{
  "n_layer": 14,
  "d_model": 128,
  "n_experts": 64,
  "experts_per_token": 4,
  "d_expert": 128,
  "d_shared_expert": 0,
  "activation": "squared_relu",
  "moe_layers": [0, 2, 4, 6, 8, 10, 12],
  "router_score": "softmax",
  "normalize_top_k": false,
  "routed_scale": 4.79,
  "balance_loss": 0.00765,
  "balance_bias": false,
  "router_z_loss": 0.0001,
  "n_groups": 4,
  "groups_per_token": 1,
  "init_std_router": 0.0169,
  "lr_router": 0.000813,
  "n_head": 2,
  "n_kv_head": 2,
  "head_dim": 64,
  "vocab_size": 1024,
  "norm": "rmsnorm",
  "norm_place": "pre",
  "norm_eps": 1e-06,
  "positions": "rope",
  "rope_base": 10000.0,
  "rope_fraction": 1.0,
  "qk_norm": true,
  "attn_scale": 0.193,
  "tie_embeddings": false,
  "parallel_block": false,
  "extras": ["capped logits"],
  "init": "uniform",
  "init_std_qkv": 0.062,
  "init_std_o": 0.062,
  "init_std_up": 0.062,
  "init_std_down": 0.062,
  "optimizer": "adamw",
  "lr": 0.00492,
  "beta1": 0.9,
  "beta2": 0.99,
  "weight_decay": 0.043,
  "lr_head": 0.00916,
  "warmup_steps": 271,
  "schedule": "wsd",
  "decay_fraction": 0.61,
  "decay_shape": "linear",
  "final_lr_fraction": 0.05,
  "batch_tokens": 65536,
  "seq_len": 256,
  "doc_mask": true,
  "train_tokens": 407200000,
  "steps": 6214,
  "dataset": "wikipedia_en"
}
Below are experts of layer 8 (counted from 0) of a mixture-of-experts language model. Rows are named router (the router's row for the expert), up (a neuron's input weights, with its number) and show model dimensions 64-95. Each number is 50 + 15 x the weight over its row's rms, rounded and kept within 0 to 99.
After each expert's rows: a language model's description of what the expert responds to. This comes from a sample of Wikipedia text that the model never trained on.

# expert 37
router:24 61 39 54 74 57 68 56 23 63 63 31 49 41 59 28 60 37 45 41 73 49 60 59 34 32 26 23 35 31 59 48
up0:51 58 63 43 56 58 81 66 33 72 44 44 38 40 17 66 48 44 42 60 30 37 85 55 47 49 36 62 81 18 57 54
Description: Articles and determiners. Determiners and markers that open noun phrases, mainly "the", "The", "his", "her", "by", opening quotes, and colons after infobox field labels.

# expert 59
router:45 50 51 62 72 67 76 52 40 62 41 46 28 57 36 22 49 31 55 53 56 41 53 35 36 43 65 48 40 49 40 62
up0:38 58 30 70 57 47 53 80 41 36 62 51 61 29 43 42 60 14 51 42 59 42 52 50 31 74 54 58 61 59 51 67
Description: Letters in foreign names. Single letters and accented consonants (j, š, ž, č, ff) inside foreign names, often in tables, as in Ú|j|laki, Ta|j|awa.

# expert 40
router:36 39 42 59 48 63 56 58 43 64 71 45 29 29 37 34 60 37 44 65 77 43 54 42 28 38 38 28 46 37 62 51
up0:61 70 53 58 54 62 48 45 40 43 42 29 62 55 53 19 37 47 60 38 70 54 62 48 65 39 57 29 69 55 61 56
Description: Line breaks in lists. Line breaks and closing parentheses ending list or table entries, especially football career stats, plus pipes and the, e.g. (0), (3).

# expert 8
router:49 53 45 74 66 68 58 54 48 52 51 66 61 58 41 20 89 23 46 59 65 26 59 54 43 87 63 39 78 47 23 42
up0:69 89 39 54 56 43 54 37 49 34 42 55 63 37 34 43 46 56 44 40 61 65 59 59 56 65 62 33 43 39 60 49
Description: Conjunctions and articles. Common function words such as and, or, a, an after is or was, plus mid-word pieces like ri in priests and or in originally.

# expert 13
router:21 60 58 77 72 71 44 61 34 55 53 54 43 42 61 14 67 35 59 58 87 22 70 48 24 42 49 55 69 15 21 59
up0:44 16 70 56 26 48 65 45 67 45 54 55 55 57 49 60 38 52 54 69 53 46 23 60 30 80 59 45 63 65 72 63
Description: Function words, clause links. Pronouns, auxiliaries and conjunctions in running prose, especially "it", "that", "was", "were", "and", and sentence-ending periods.

# expert 2
router:23 45 29 65 48 74 40 56 48 41 57 67 33 22 61 49 49 30 72 71 72 04 39 44 27 54 48 41 41 26 47 70
up3:34 55 37 55 47 65 47 74 43 69 04 54 34 47 65 53 43 51 51 50 75 42 40 25 22 56 48 64 46 45 61 20
Description: Mid-word vowel pieces. Single vowel pieces inside longer words, mostly u, a, o after a consonant cluster, as in Legislat-u-re, Alb-u-querque, Sant-a, concent-r-ation.

# expert 47
router:22 65 44 54 55 68 64 40 48 49 62 45 51 40 51 04 74 38 52 40 40 49 81 68 37 69 40 24 43 35 38 51
up0:30 34 53 67 43 99 41 47 54 47 42 60 62 43 94 39 55 39 60 61 62 59 63 55 48 48 36 22 36 43 71 42
Description: The definite article. The word the or The in running prose, often after of, in or on, plus possessive s and by.

# expert 3
router:46 70 45 62 55 70 63 58 36 66 69 44 50 46 34 49 83 09 30 38 65 14 55 60 23 66 37 45 61 42 37 57
up0:15 47 17 64 38 57 66 39 48 54 23 62 16 43 42 48 39 54 43 37 57 46 38 47 15 78 63 68 52 58 52 69
Description: Word-initial consonant pieces. Single lowercase or capital consonant pieces opening a word, often after is/was/the, as in d(escribed), l(abor), con-st(ructed).

# expert 6
router:50 63 46 56 35 60 73 50 48 56 47 55 24 47 45 27 52 07 71 51 44 27 62 58 46 61 77 45 59 27 68 64
up0:42 20 42 24 61 54 50 46 61 48 23 47 47 42 53 40 56 54 42 38 78 73 53 70 44 99 17 46 63 38 43 63
Description: Table digits and vowels. Table pipes and leading digits of years or numbers in tables, like (1984, 1939; also single-letter vowel pieces like o, a in names.

# expert 11
router:30 74 53 80 73 62 39 56 32 42 48 40 46 48 67 12 69 32 61 56 81 32 59 30 39 45 56 37 58 20 30 52
up0:28 55 63 68 23 53 35 37 26 37 46 46 37 45 64 45 50 48 56 54 56 56 85 35 47 47 54 68 35 41 27 53
Description: Function words, verb endings. Auxiliaries, pronouns and conjunctions in running prose (was, were, is, that, it, he), plus -ing after hav or mean.

# expert 5
router:53 56 47 58 68 72 54 70 46 66 60 42 36 51 43 44 76 34 52 41 67 35 78 44 37 64 25 36 49 40 41 67
up0:41 37 45 51 75 57 35 41 46 61 80 53 43 65 89 36 36 48 52 58 80 32 39 35 27 38 51 59 26 35 38 92
Description: Word-initial single letters. Lone lowercase or capital letters starting a word, mostly l, L, p, d, m, h, as in l|ocated, l|ayers, L|td.

# expert 50
router:44 47 47 62 51 81 80 46 34 59 45 47 43 49 50 10 46 44 61 57 42 36 64 45 46 43 58 40 48 30 42 63
up0:52 51 76 62 23 93 48 48 60 36 67 57 62 74 40 44 53 58 55 57 40 41 48 55 29 34 61 25 64 41 51 58
Description: Consonants in names. Single consonant pieces inside names and place words, such as d in Hidden, Chengdu and Hildesheim, n in Sánchez, f in rufulus; also degree and minute signs.

# expert 54
router:54 62 50 52 50 70 50 64 25 48 44 48 45 37 63 28 40 48 57 62 60 65 49 47 39 59 50 34 70 17 55 48
up0:29 34 46 46 51 81 45 39 60 47 44 40 44 50 35 51 55 43 45 40 87 42 74 39 45 62 73 35 55 62 51 39
Description: Foreign and rare pieces. Interior pieces in foreign or unusual words and names, like phil-ol-ogy, Nich-ol-as, Eli-z-abeth, Thai/Czech characters, plus line breaks before headings.

# expert 60
router:23 54 40 54 45 86 51 52 22 44 55 60 57 55 46 25 62 38 50 38 53 43 44 43 34 50 46 23 40 21 47 59
up0:38 48 52 57 52 64 84 74 50 43 50 58 81 45 35 56 46 45 33 42 62 41 33 59 61 57 73 52 47 24 37 49
Description: er/or inside words. Mid-word pieces er, or, ur, ir after a consonant, as in Medit-er-ranean, fun-er-al, Gen-er-ation, Fed-er-ico, f-ir-st.